{
  "d_shared_expert": 0,
  "routed_scale": 1.73,
  "batch_tokens": [16384, 32768, 49152]
}
Below are experts of layer 6 (counted from 0) of a mixture-of-experts language model. Rows are named router (the router's row for the expert) and show model dimensions 0-159. Each number is 128 + 32 x the weight over its row's rms, rounded and kept within 0 to 255. Numbers have three digits each.
After each expert's rows: a language model's description of what the expert responds to. This comes from a sample of Wikipedia text that the model never trained on.

# expert 38
router:115103142107124102131178115144089137140094164118125089138104146125050079155134106140143148120085109110202110138129114078128086148114113208117101132099107184131186128158075145114108151150110139165099122080106177093145138089149125207149111151153163174157116150097176147066116075028092144145084098133040094159110136203157151131134100185113157141080117111118115104114151113131133110147101107188115140138101101152160116164110126093124137137156097095172193169112150109141091151110171178
Nouns naming occupations, roles or fields after an article or adjective, such as politician, footballer, artist, director, research, band.

# expert 25
router:055129129157119105152134145118100108144110177162077186071146091180155148104148102138148077138089187166118168118158159089098132145071097117122161077018136094105158153099107133125100168112087121193083144130130159159114119062155138130149110110110098137169132163116113163153172127159146136121112136153130110183153145169099125082128125164134106098121134240107169139144142179097093070123114152149155118142073141103103079120108159155142153082128135133113151183157174127095158178172134095
Closing parentheses and quotation marks that end a quoted name or table value, plus noun starts after "the"/"a" like w(et), box(er).

# expert 40
router:093127163170123063147135089179105070075184158139153164127102138088132122146086132175115147067124159177112148145114146141142112158118146150155087121138133120088104116113143157095114161127140165143127110145178128110077139180086116129143083113137138073081124104118118152156180097062131203147051148130134148159090071138198169153080221153168102132123180127172160082143137167109111114126155130112115111151161128159124161126156111050185122086098096192073105157126158141152121105109134135
Colons, pipes, hyphens and short letter or digit pieces in taxonomy boxes, tables and codes, such as Family:, Clade:, Entrez |.

# expert 17
router:149254142164135187128107111115168139121113115138118134154129064121167064144184132126105160102075132108145071156146049148155137121100116141134082155113104166147160165157063113074102151144098081137190140114147133100108121120114110126131133168155102151100179181182149118095077124101097103106096136119107137169098105180136144116150115180104097166147110137121114153117079114143137071125145081205159120142097082162098175138106186146096146187142076122140135101157076079132150098139127127
Words in wiki section headings and infobox labels, especially career, statistics and sports tables, such as Career, History, Early life, appearances.

# expert 21
router:064171100130055164098152094100098178140111151140170179157114102150148195086170116153132131105082170127145116144116123139177157047121121100120115125097150157100139123119060163147103136103081084120079107129186073097124099161114163082065097164133080130157136156145159103110093149099115152113154168077148120155125148156091079137179147155172118168160127113131094150186075150161148098111124151212175161137136132118140170127163121142105101066080111115120140143125185122092088122124171175
List dashes opening infobox fields like Team:, Network:, Breeder:, plus field labels such as DF, MF, Best, Nominated, and year starts.

# expert 52
router:104117114118112066151096138123111143112108185114151072072078137134137070122159113113123116149101151196165080141142070075053129157107143133134144148046144192176150162152094136180113168135078118131146115107155134093166128119144118112134151093090102147206200131115159143141156133107107098152137093086084087175059186110152134188129122115144141102137134111153163180085102110095160176136110095124138186122161126061093143131132129170047164121140088093163128146141134105122129131153094104
Nouns for time periods and dates after the, in or on, such as season, year, day, months, December, time.

# expert 1
router:075108143175153149111159085168130094106172131093110167166124172050135162125057106133133129102154124110116157110100134073098099103148181093084110148178150069100059090125165084146158138189195109145129170136137120140116114192202113122114143065114114175093110118203160125112116169174094114128134117102087109109094100128141150133137147124153160140085150144120069129114178166138110169150080095108113089144168135128148138049133144114157094141132149111149168105162124110061084097171148159
Opening word pieces of personal first names, often in tables or after "by", such as Jer(ry), Marc, Jo(seph), Nat(alie).

# expert 8
router:135128126108174123108193148134099156119178104114096111150112076155069151142111139155171126089184082116129170110085190115095092144160118168176104158102129143133089105075126135152111084165105154138178147125107160134087133163123142114161084150042128071082159128138133173158102122102120140115169110157160137121115156136201104173081146069125151170133158160154115081161174083105130138062120166111088079091172153144166102112096164118108063176097200133097116143175110061121127140140104119
Single letters or first pieces starting names and foreign words, often after quotes, hyphens or de, such as G, F, J, Jr.

# expert 35
router:140131110142138140179124139133115102164112140140126068110155103146119103146113116164134151055155097165153154156109153098072122168160073115187103118056131137150132068111096125104126180105130084163126171137187101078189141096097172128130077127164137120118146131172141099140088074156112128112124174137145069148197056178198119174171130166095130122136129127107176118120080104121146139111078070152119153087076165179152113128065137057116122155105110089092147139133189140134078157143151113
Inner pieces of ordinary English words after a short first piece, such as muz-z-le, cle-an-er, p-ill-ars, plus colour and material words.

# expert 54
router:201154136086146131121132160122159094106107153133187071151098089142134070132088125109170126128119145158171176101156130135130067212141175177178058115108107186131090131088115081089151133157140188123102126105147143186084092115068118182181095078090143154130122132093142123116104122079172109122060071144093082138087155149108151129102131103190128118159096136127130069151114176120128143127135133128128118203109132182146066147114094121130148146147088174110070121164154127147114142139156118
Capital letters in acronyms and numerals (WWI, U.S., NDP, II, III) and country names such as Germany, Ireland, America.

# expert 34
router:158100108168102154170127057101168073147132121092097114120198128062060123127057131156134174111142108171100151134187136108095103124175184144128120163133078142130169123085163138108136117139165202169090158164097143087107123132177136146100117076101078170079125133186150049106117192136159068126191110141166127153112087096131179135145159110171145117117164118092117147150101091152137153161092090121116128132117076096155131096139135100151117150118143144073141134113123178159180165121134090
Middle and final pieces of personal surnames, often in sports rosters and election tables, like -ović, -sson, -owski, Singh, Johnson.

# expert 42
router:141125132189148148118122121107138192112124107154118152159113174088118097131152109121141149157138152132111126171073107180102131103119102087151116075159093090133177183153136130148154077130153078106139132131097152168154180146094135159114175133125126101160117086156116067166151140121154152156186073144123152138135090147078130174072085104087118104191158129105137210161161121114089152104128135126136093184082049095125105159136126119095162128075183036131144131128107059143101073109058152
First capitalized pieces of split names in tables and lists, such as Sh(oreline), Ch(ipping), Bl, Fl, Is(abela).

# expert 7
router:058086104152132073141075112151163097130108166148105163166176157090112140115125093162150153210175104157123130146165119091146138154166103089094136122148073098154142109065159052107169112130124105145103110119151192101124144132116114140125181104078124133110101141157140125132156196135108092149121142143146160083065050108129169129066142068131150161165120129077108121145154087153144170116137132208160100110139172117210065106160124118164158116151149119110090175154158101082133138103125121
Common English given names and pieces of place or saint names, such as William, John, Charles, St, Hall(town), B(eth)lehem.

# expert 36
router:108082086060085099157141145166139161141131126130143050125166137132165090118129100122132102105182130088121084101154119102117077203167139100090130152110113176149180147116097137110095069054065112126162127118087062124131116131131132071130152113109201177141113139102142161189120149103161153119067134150168120165134164133073155143121178113157124094158095094146147135123131174158091153149175176106134127141151122136106177129044168158107141159119124155097061114121143085150194144158150093
Digit pieces of years and decades such as 19, 20, 18, the second half in 19|40s, 2016–17, plus the word century.

# expert 29
router:135090087117095103169147151132176133131147129138157098140123138004086145082123093081108115114152123134120107080172101115127144124126149118162150131097120111109151159162169176124141108126085114122192061152126128127165064118154097103082145114095151146179111182139124103139113162125193052148118129160167116133080167121137073158163110097183100121149082125094127129148123175170105180125131190113110154150202182065116130134090155155086087120134111147102081072156138137176177176128146120
Month names, year digits and born/died in biographical dates and lifespans, such as 12 January, 19|53, Born in.

# expert 56
router:115103118103135149166131145140072147113082133124180134132132098128105166073115091101108089116127176153175118161092129081108122166135136120164048152091175132148083131182085090149125215181130074168117207093112087113125100102174100130094174166146068144083132115118142148117187086115086152107106174102085160120154117167132073103147102143148166158151119161110099184152168085147146150127115142140165124130141114176165108152120056186120117095187124153120132163068172175138126133112137092
Later pieces or whole verbs and verb-like words in prose, often after was or to, such as eclipse, disciplinary, form, begun, attacked.

# expert 58
router:081081179158123129104141106098150137100105116112109112141103163126140135170134086135126173139150113133071176169074160123125136128109044079135107155131106141112197118125166093130128153163163126133131118109139092105170151174130087200167124130139131179089111099129147185149139097187123146128186106176123116152175116211106101076080104138199106166101149191133106133106108134103167165182067065097157126113132081125143131097100139184138144102078157101134096067159074138088075131126146123
Word pieces inside song titles, nicknames, place names and capitalized sentence openers, like S-ed-atives, Fl-aming, Yes, On, Did.

# expert 16
router:101156123136141058156144155088175103094120117146120151109163099088098190144148122083131060150132154145113088155093161157089188128146126108099078075128110140151116110162131071145169184120150150082139083145105115115163117158121098104111132167111133108147238143095074082064131107199107122076155191130150102137111132131091144095110134214140086180132099111097103119057145119149091098167063163083131167137153112122129157124136076145136140107148095139117185126123087097150155118145148132
Conjunctions and linking words joining clauses or list items mid-sentence, often after a comma, like and, as, but, with, than, while.

# expert 20
router:126151096127086161119121108158095117114205068165141136126144111084149116159157165131063135173140135102121112118184167160144156101104123085152140082103130084114159129137141158153165097135093096142147154082096090117054098136105065135099086161110078147153073113166071162126142212073123151176102189136137150108107173079097122125128130100100061134113115099123158166107157126154167124125186141175115082151108095112128164133201196155134121089123104138177120105045122139116108136087107146
The word "the" after prepositions like of, in, at, plus infobox colons, "of" and "for" before named organizations, places and events.

# expert 5
router:165170130088145071175133145110194163093067130168171108097142123123119198112133175077157116149125069126148088101139101147121149129124183181134201162077132065122175118115141140067115125144137192117175161154109063148113119165164125121113158193141103105162134145096119097110143064138165098123140173125066148104121157138129122051118085076151109080131115168109166189084099116159159086164108174140151148086176110128124099151123090146114126118191093124088115132101128136125141159108112142
Main verbs of narrative clauses, mostly past tense or participles after the subject, such as was, became, held, released, moved.

# expert 48
router:142067153084157124084112151121149157087109097087113142060159160151035100136162128130086160150061130132208077109114126132190185139056070138190121099161146119125082118116071103184125151113112097148202118126126142187165113137105158088170164142149120096141133102149101158165104127099174186139138128147136154134109120086151093114084103119068164114092097177183168120123162104091143093134171086139110144134168110116111136161135126101168135117102174070176113137133157123153140130128114144
Word pieces and unit tokens in infobox and data lists, such as km, mi, Max., Basin size, Geocode, Type.

# expert 4
router:133093110163134148100117086129148113132169130103112154153156151067068146100096149151148115082128090156115166124194097130091158138166163100115110205163105131098118112073141141119153121172160156154101131149100149110081147150150116121138140100084152164074110110180124073151118185163141046119163160203144166094099084075140198114120155076141174177174134121108089119156110091117157187095095178103163104168097095096166103104092133134147099170103091135090140154176120145130151204125124106
First pieces of personal surnames, often a capital letter or prefix after a first name or initial, like Mc, McK, Gib, Stev.

# expert 47
router:170173113112115107171132171140123085138148156135155159090125117125159091131080115046102110148127143112101077105125106150095163141118191101107066105080155108149124149168124160095157115129120144186174181134050158086116112138098144132098169192104174072162135112092102103082111126196194102158149087176113131136083105128084126098108138132117188162142135145107132127109066081119126166151099195122103077144132157137133163104121078156135069141161126088144149055154172150136131169146175108
Prepositions linking a phrase to a following noun, such as in, of, during, after, on, especially during and throughout.

# expert 22
router:149143172100112169121100144119136111166063152122090131117164141162094109121140167139126148115095144160132134071169103162112092106165164207182118139155139174102121157135124133094116109108098123077113126114132159104138100115100141125062140078155146139158148125092143041071105193059165120095199128125139121089091167089090200167126181068188098123169109130124189123176079126152160076098140119196123153119109126104087153160164162066152123099127082127151104142111141161116142106110104098
Later words or word pieces in names of teams, leagues, schools, parties and championships, such as League, Cup, Racing, Democratic, soccer.

# expert 10
router:140139161085134124122150063130131135158135111133182083163102105118147128154117174170140172037117123121120149104142188119135095110102127150122108172153152165139175116107090127095094149139121138088068096134138166116143152119217143060155129134175091137119148130082203133113075126040135142127126132127150145130090170141147172137178099148157090083112139073111106115102082072154102105126074103118135057096142154139097164189117152126126144093092118041134115146153183143097138095142149197
Words and word endings in infobox fields, taxonomy lists and table headers, such as Label, Nominated, Animalia, -idae, Lyrics, ISBN.

# expert 27
router:147093096072141101155104106127066193145109138078075110080152143170136092141081103156136120155106170057136187129154157084129114125124130187152157132107089126101097115180075118123172120168133163086099131100113175140072085073175156207168161144169100066095126150080150132149111128124133141160142124133122093157134107174100120105126127123130096103112174115158150143159164094145103105113148129127092180090089181192169121177149108135135180140139152129106164128057045134145143154114122174
Inner subword pieces of long words before suffixes like -ion, -ical, such as bipart-is-an, audiov-is-ual, asp-ir-ants.

# expert 13
router:152111089120143150137178167156179161136117145124147078154092077139142122180150095110071089136174086174085100110111138144135111108089120146100085203109136053131168153097162159120119097057128167095105096149078206166149147083140133128136140156154183143163157166117064150154155167078077112091131148107095154109068127146105098155162095172171118159112112073082171092088180100117098134124133115073130097133082101168129125118148139130118089128146102182117129105123187139168143145138139071
Commas and periods closing a word, clause or list item in prose, including ")," and quote-punctuation combinations, plus "although".

# expert 50
router:154104083133102092096112135174145132102122082144117081090128123106147120100056119143114170144176146153129153152159128130071120127183172063170158114126110178146109082126209162142126095113111102151124140097137171084105136135107173179130087091097080113107213184144175094146179165158165104168131161093143130112144042109094145146131128135150141078102135077122137162100118175152065148131160073114101157105129129157182056099144153114132112133147160130158140114082131124212138070121133114
Middle and final pieces of non-English names of places and people, such as Kyrgyzstan, Marathi, Nicaragua, Sachin, -ić, -abad.

# expert 62
router:141113169159106143073114145131151112102121126097133107187095163129074112104079132152148115065168135128174162134072147125126117166202178098152149097158122165204129122126145126161144106141144120154121111097092103108076156169097111147148094087155142157087150097115119184107084083110113198153125100152130131186100135133097149161184168174128110117068084152168136112176174129148083177171163106102140133171046169115112164117126090153156145090047102141121121170135161097138088086119079155
Byte pieces and letters of Cyrillic, Japanese, Thai, Arabic and accented text, such as Кабардиан э, katakana リ, Mário.

# expert 2
router:168101122118110068153148170144173116085106134128113173121105134109147098136143118057109157173117153153125124131176140135118118121146095084155121114160134132075121165136099173165064135045138160133182104102134105133193126126061112151117165123139165069154089121095158133151139150153122117143117106065151123081121073055179153112141169161114097073138109148160157109143152103118096115105164080137167195139188181096105110125180148075153149052156092155152064135111145162161178113102080130
Tokens in place descriptions, infoboxes and road junction lists, such as coordinates, km, mi, Street, north, list dashes, "located in".

# expert 51
router:084143177126166106099125115080130125170170072068125102121064152063176199107100146156131181143106092116092093072105172141173203108108150109139166114147125123153117129102167117129135105142201147188103120149113119102136177203177136127149129118102159139102140071188068122143157066138132102068091123139193180114152188101139101107150102108087183130134134096119128131136121160123127183118117177115158116141138136143140095088144139109145067178122138119172149172155129114134084167107133095
Single initial letters or short openings starting a word, such as p in pianist, H in Herself, Ts, Fr, B.

# expert 14
router:114162094084140196153201167153166192082105123075129113071101096122131103127109136083133097094114110065081114131104163114112148169128134084112160135165118084161094109190089122187094114161147164146192121140115108086148113131150092158175124143115139150104115140125105169137109049164081157142096099098137151127181142154131121125128110120086141165046146154139105179152165129097144115110138171146142176114128086159173092141125068139140077106176163102181084179132132116165101162179167156
Opening fragments of common Latinate words inside running prose, such as qu in relinquish, gr in upgrades, cont, comp, dev.

# expert 31
router:119169111098101173116145126095115079189149157157147121147172115084188150146060112167131130085169131125095189141129093095153143146103174095051131152149155127114131118056095094158145127170198145152120163129164174071148162110171170190100067086094132134088114165167128121113149119164176053128148121080126121132170065076073101166112193122135138125132143130122103162136076059097170142140100092114128121091113150126106081110099135134103118124110131176097117178162137128115161119109095110
Word-final pieces of informal names and song titles, such as Jack(ie), Bill(ie), Good(y), Pam(ela), plus Love, You, Lee.

# expert 3
router:117139176118130103155160160111133105119127084148200147188123096114125149185090164152141146162162187080066131170138117183113113121114108140115108135091129120161115174104169170134103176145143120157104104156161133157135134206107142097157107092091092190142084069108104126120057129171139157093118075085172111093148106128115146160145131166114125134101116139081152126103180177120060107100116118083101154049166125105121194113174170164103112108075077123156156108144113151107104158138103206
Separators between list or table items, such as semicolons, pipes, ampersands, commas and "and", plus three-letter country codes like GBR, FRA.

# expert 12
router:112140112185149174071082122113067190118112141119106100156073145116161139114139093144142092132056157134124160153117129106175150086116093154138147125095133195166077144163113121161112128153135098130179164107122119192111099172182124096148150158134135137108151132154178083134112180150134210117139128079158078090138207162086134078121105083084113153158155140086138191144116118164188069135165104080084139131111108108081099133125139088149102133107120135154058131122157073152113110159089170
First pieces of split words such as res(erve), conc(erts), reb(uilding), plus month names and position codes MF, FW in sports articles.

# expert 33
router:126107101077157135113098205096091182121092070103080140148128144159159164120216161163129114117144076104159100094132136103105097130182107185138163150133120064105105166135092122126119089096069101075054073152112142161141133100168115144171109128162181141111055148115095157132092115168125122148086118112137154092140089072144164098176093106066212131169153154164154132135122155113146096112165159132122158121125124167108122106085176139180167112136151134185161126168095126134150125104097117
Short word-initial fragments like d, th, med, superv splitting a word, often after "the"; also coordinate digits before °N.

# expert 37
router:060115160136141138074113109116118117175112181119099124107164157208152150147143120120107136108150145134134114120137117055180102139095169200105146102091150127105186125132083106112146132088138170114075147062133097190136145094119131100146108066128124193113128103108192184163153095121132133128148129162118117145118143161110104200157142171154141155127165114154111153115112089019163140158071087185082074132120182096116121087114110139073186122126125129117119161135141140064121096174127124
Nouns after possessives or "the" naming people, works or relations, such as father, wife, book, story, founder, comeback.

# expert 55
router:118102141126165126110104157128142119152058126122136188147175143171044104154101092148164116121087149153187123140101173077143087128127117105096153152145146126121136149170188056136129149153147138100083158055144119163127077120151121118161134097148108181168186167141092123175179090096057134162113194124138117141127150132082112128114074123113170134134158095125077104099102138073092147168130133191128188115069160130131151142091104147116142178173131074121164113130161128066092103061108131
Opening quotes and stems of Latinate abstract or political words after "the"/"of", such as territ(ories), port, collect, elect, secretary.

# expert 0
router:110168135140118104073102076139071121132070120139176115171082105142137057130133107159120142120116115196095097110136157127155144152170177159076158121117150102088160071121145145129129112121098126090068094147159121117103088175161038141070165134125153162210113154104092077103143148150105129154165075092102144074080115146098170151082161134125138123165163095166099116101120155137094122069147194209088110120146130165136125150163104189130166110117157164148150097140154160146151085110134134
Words and connectives inside names of universities, agencies, ranks and awards in biographies, such as University, professor, of, and, Lieutenant.

# expert 46
router:146147139080118137091114190149130158126108108169092060155151116183134130148173139118122135080101126142154061184117144128138099158115092134113183151132084186110152127143074108112104169098173147143104141142119045166161152099068162154141135162132098105104168127106116119123086112201069166118137137136070155083159184075179106088067113181118187140121116077088154148116148120102206105123115106108115104138161151117114125091083107086128119064154190148103138091133110161116155184138118127
Number words and quantity words after a or the, such as one, two, several, most, many, more, first.

# expert 53
router:085133104177083156113117114159151089159129140097131112163122188056133134132111103177107175146127100139089135138064073127158110137136085080099095138109108146104092114107149172135122064155175142092166074137195137104165083137113099172055164117096136155151155182162170115140146196161102141168139082090142091097134101087141154167098130106149097083129114145112195122121098122167119154121104115183118168094121113145114113084163136107157187170112153106145142126171045118125089052131119086
Pieces of proper names of people and places, such as New, Boston, Charles, and fragments like O-ber-liga, Way-nes-boro.

# expert 57
router:167098127120118119169151037124112128141140131079125101133141141143141138120152143130114090169093135096153104095113068126110097091124147084139147138133144168162126092165127129112172128135113139098141095138073124125096136106162174102145150125081173102197096108108072134177162175153167143129118133081171165113157210143103114154170088093091101142166090118158185141107074140147143114179133224106139140154198058085104134092144190138096131146110168082135153122165094091185095093134112059
Space before numbers in dates and tables, year prefixes 19/20, and en dashes in ranges like 1997–2007.

# expert 41
router:132127136130141131137115134132126172193119107079131156132111112121137148068191167100164131125179103152188099072086091177120157132099133114147149129111085087144144123158178160130146135143170127150106161104149168123051179059096155119149186129141169072187109071149149128115148148190186074147145072149121185157171129077115115165103136148135131090135107090113082103099103194084071099154137155134118104106164170140176111121078125146138108175096121157152120128102166130086104081151135058
Opening parentheses after names or titles, plus single capital letters starting words and heading markers, such as (2002–2007, (ROH), ====.

# expert 11
router:150120098197143169133140121116151067072146093127139147108165136115128183123161111082144096163066136108116079117120090196124077088144132134143101122096141153104095097098107164141145162140109163129096122141095108170143176196149147111100164151134188114085073161095095154072121166116159171098134191095168167119157067155152094140117092125122093189106155134115045127085163117097095089093135085119114093180080097169136158113160133100112118137144104118175209182151130126118143084115130162
Blank space and number tokens in wiki tables, statistics and census figures, such as scores after pipes, percentages, minus signs.

# expert 30
router:141177116121143115110160111131157117127156130172101136080124148064185211142118160103114131153204166095082127125131097164151178098117124122150137143135142110134201120167175138077069091077111189104148189147110141120127126129109149083109124095156140154085087127121120152126154188151086094110138079087094104129139171070078199138146144100065102125104100154173149111173177144113147098091115121086116145132105111078125147147186146052072083133095130153086147090154112167151168121107133100
Pipe, colon and dash separators in tables and lists, mostly right after a person, team or title name, as in transfer or squad tables.

# expert 49
router:084151113145141138136146157084170104137149076175180106115112101125106106063101113112159139073099074084077105178106112151142102148175084162172105147160069204129117156148078186124114182145076127106077126126131078120198150147096133134106158126155182063084161185104157149147145143123131140140147180151137105158144069156144113086122103109114123118157136080166086166093133148121154088174124136075172133180120117141080103095154181077108142169178145162151129141134144120099154159093170147
Digits and number pieces in statistics, tables, times, coordinates and vote counts, such as 15(8) yards, 2.(42)%, 4:(14).

# expert 60
router:129150151144135124113078136164105118157139156105124071180126133094164123131160138097152107220131205128122128064152149112154147084119113073086134146132088148138093129163153131126146167113097102055094065096167109127144146199050093141093166129095132150136162140118124125181153182138152091161170089130175134102147089111133137162101108094171090137160126134165134140127099178165117104160153216130085173123110133143063081096169160115147100165168120108125101144073047120092122103140110140
First words of place and club names, such as New, South, North, United, FC, and country codes ENG, FRA in sports listings.

# expert 18
router:122143154217126146123156148116107149100079114162083153124183104055141092094102153112121127174106101088078193131199096141143127137091088154166117115099135075126099113174164123096139086122100121082149144155181199101164176135184156129158140127126088070072063125101146164063154144159112137102096141072094154086103171137093101167168083155119117121110117136156117090137092142131085114128148122095145082175131132081117134171172150167108140115154092141111159075177138117112132075153164131
Pipe separators and semicolons between cells of numeric tables (results, census, election data), plus coordinate marks like °N and ″N.

# expert 6
router:154130118146082129123077122174144143082201111141147126098104094153119143146136168142129096149146154155137096104118172125116218152111079096177107128131124137146184132084120153084165152118076181179154160115152120097119165102075160133148105195176132043093115110098086102058050105142085151105114106146131151071158130100173131100136119156138140178177115148094095113146107121152094098125102122078156114172158111149114134159157123084106144094176108139134144064145073180147093200152150130
The article a/an, plus some other function words, starting a noun phrase in running prose, such as have a, with a, another.

# expert 61
router:121154116107132107128158112080133100164127175069115139093118150106080182094105143061157107102146151144122102161117101098113161140115137112104110099170118085121163150106108128143113178122178138154179115187065111133120090104158116056057142104099137214147127096098090126103177059170156110106134125107130129165105180099139131072169135149076151108128153140082129168178190110173148155074115109191098154127157128125145159161108090167088055135160097118191163193135136124139105143139094149
Verbs and verb prefixes right after a subject in biography or plot prose, such as worked, returned, dis(banded), re(grouped), out(lined).

# expert 19
router:106184181165145178166089172084118143150093132129140181091109132210113118080142123130118163132037142072127176129136160155132139056080170158070138108141165117143098128171103131142112144137119096144094140126098109194132124096169126120135161104112130098179158150165076131139120134116146163121091154121108120097134162165116098157087130102068089107091101150103106161165112176090151120099203113091222118108114086080114157143076068145122147183115155084161146148098097126128087140151112144
Column-header words and symbols in election, sports and game tables, such as %, Votes, Candidate, Party, Chair(person), R(uns).

# expert 44
router:100077153165121105100149156112140147122177109115108103105074100136186075069154127133105147113123167098105111098111165162175105116125110183164102093142147175221107151117111156122143126102102098115147114154149074086157112121094116126096131099143143118107109162082139170142131162138142127134151141135106076135103156175156090106128182096148103152174077177211189120162128145166215068161132181127123180116150117094169148082144147109089156160088045132089087101127157163127173143097092120
Digit tokens in sports tables, dates, rankings and years, such as Saturday 4 May, 1960, 5th Overall, UFC 58.

# expert 32
router:138173151090077115108133096115173128148188151146178129100156104131151146133144221125158129128157146134119179102099164162184132058100118093073121082108160140103134164142133110140122102115159175118132154171116151111158161071124125104109075119118151139104113116105076153153124107157091121111190162190145131101129194119093141119130132217180100134102125102096061108109076120095159157124088127065133096083091188118131203109127142146115128110080129079086093093135060161107124144093088144
Table pipes, opening quotes and title words in music and TV listings, such as Penguin Guide to, "Serenity", ==Singles==, Your, When.

# expert 23
router:114113059106153076140149146126098122076120154102128071075127104193138201155119087148142129176065132135143080163068152139160103174070158162135066180154098105120114112162140117128125142125149108097123188133143152148133162132194130097128084198103125161178184149194100104117046166098164081098154081122102123150135146099126157161166131111156107076159144108104144097112124103142074108120096131133183120051132119148089103145122106075082203128149143156135127150137130116106130132149115128
Plural endings and plural nouns, often after numbers or other, such as -s, -ers, -ions in defenders, forests, members.

# expert 15
router:157148125133045129115115117106075136157188067168115133158158084169109142163184177108074068103109109125160091144196162203194116113153105154118142121113136097061090134117120142123155086111173114143104122098084114107140085129113160153126088185132078162157107128114151080064091149096095123126087170185113152099130147144107089066110149182077172124120111118121098082116127155132123116151121125116087124197114163126149164102125098169095179141136104156117157058091137127125117173176111123
Determiners and possessives before a noun, such as the, his, their, its, an and 's, mostly after prepositions.

# expert 9
router:109087176126148148138149109174128134179144120156147182141115126157160115129181176087156130194159149111154165117151089121129136122075131156043182120145151109120135114106113141106144138110154107139217123112080120190119111136111107142130079189185138066133123112124115153114114068061150083120084110117067142111105193122130104096158147151147164105129143148134136098070181140058143120151132164134131088116158130072133105115102052090133119122108137133098033130128115109188166104151194151
Copulas is/was after a subject, "genus" in taxonomy definitions, and infobox labels like Preceded, Succeeded, Died, Coordinates, See.

# expert 26
router:136142160130121115116109218206122085147118096115110157130115164161164109099142146152159114138149076135130147097098114138085200078142157114176125150129126155161116100076193112169092132153144132125087126102166108185114137145072143144158155108136089179199090077129053136145134040158198133126151110102176153186183122158141071190123119109124121078081117118139148056174107133078066129117164119087135140148112138160139115124102147111117105128100117135137152135143120190125105150085132152
Capital letters and hyphens in codes, abbreviations and hyphenated names, such as R-9, DD-763, Ur-Zababa, and LaTeX underscores and braces.

# expert 59
router:102050141096147092094158084185143116087144105100110176133139134126081135127109092173120152089132104115149144169133145084118152097162074160132121155185169111099103142118132073133174109137157116092083115141108185120146132176177114131164134146191079143109150070151173134104125090130070124119074140156120125145190100161183121125075149118161180117157206131138114078115116147153094176168176123095075102135145139086165121148120157079202147113095167078173113153085125130160161153094114174
Word pieces inside Latin or Greek scientific names, mostly taxonomy entries, such as Dyt-isc-idae, Phyll-od-actylidae, phys, psych.

# expert 45
router:164120093165113166103074101134123071109113118111105175096114173135121171132121075129149114041182087133143197176105124103131172176107144083130158103154157135132123133078146062123130104171124120167162146140160079059105141121151071105161125070189103114093183114181114040130168153119119140121144141137188133100146104079158118136111139138145096139126124108121157092187117185145168144102145107088217131091166102150140082111127158161168114158101158149158141130114138130110166106165124078
Second syllables inside proper names after a capital fragment, such as Tr-ou-bles, Si-ou-x, Ko-š-ice, Kum-asi.

# expert 43
router:150110143110112138091069135113101195173106099064079139139152164199121135149171099139121142126172111140210106126164131085062174140148101177149169075166137097073157130122108161148144109172143096136097143201128084134092125168099103111105113105145115137135129112137174110107126135104057155177123116100037099152112107137183164186100108147088081104089120124173144146171132104187143103147117104179114141108136160160132152149108090138084104074161102118133165116104106150105130174142185079
Adjective and noun starts in descriptions of places or things, especially un- prefixes, such as un(finished), g(ate)way, al(tar), rail, water.

# expert 63
router:108202168135150113172060085123103196168158169064129136147096155090139121136094109048190094136084103166152169187153141098132110123118158155155136155096138125130109087196125166148086127140161100136093134145144142150085147117105150104147129157146160100166095125149114183164107111158103144138172136110046137144187151078127107128143159124144084120136092147120151059094115156161082074082138116089149132084144082154139214091100130088088079104148075123140122108166131108151121156110135114
Line breaks, table row ends, and == heading markers closing sentences, table rows or section titles.

# expert 28
router:149130128136120125143115118129170058087152150098119172127176135159183084173157135118147071121196095111127108132092131166132123150185084144127109118108136125096080074074191128098062130126133155139131086145070138173102156114123167101143077152089123123175110100114129143106140111071089166104103140084128164152167127191146155137130085103098125123141095160213156095112159144044112081189134121104119101100063131187146177132144105165153130131056139141097150162122130141168163120104192136
Bare space tokens and symbols such as colons, slashes and degree signs, mostly right before a number, as in Route 66 or Act 1872.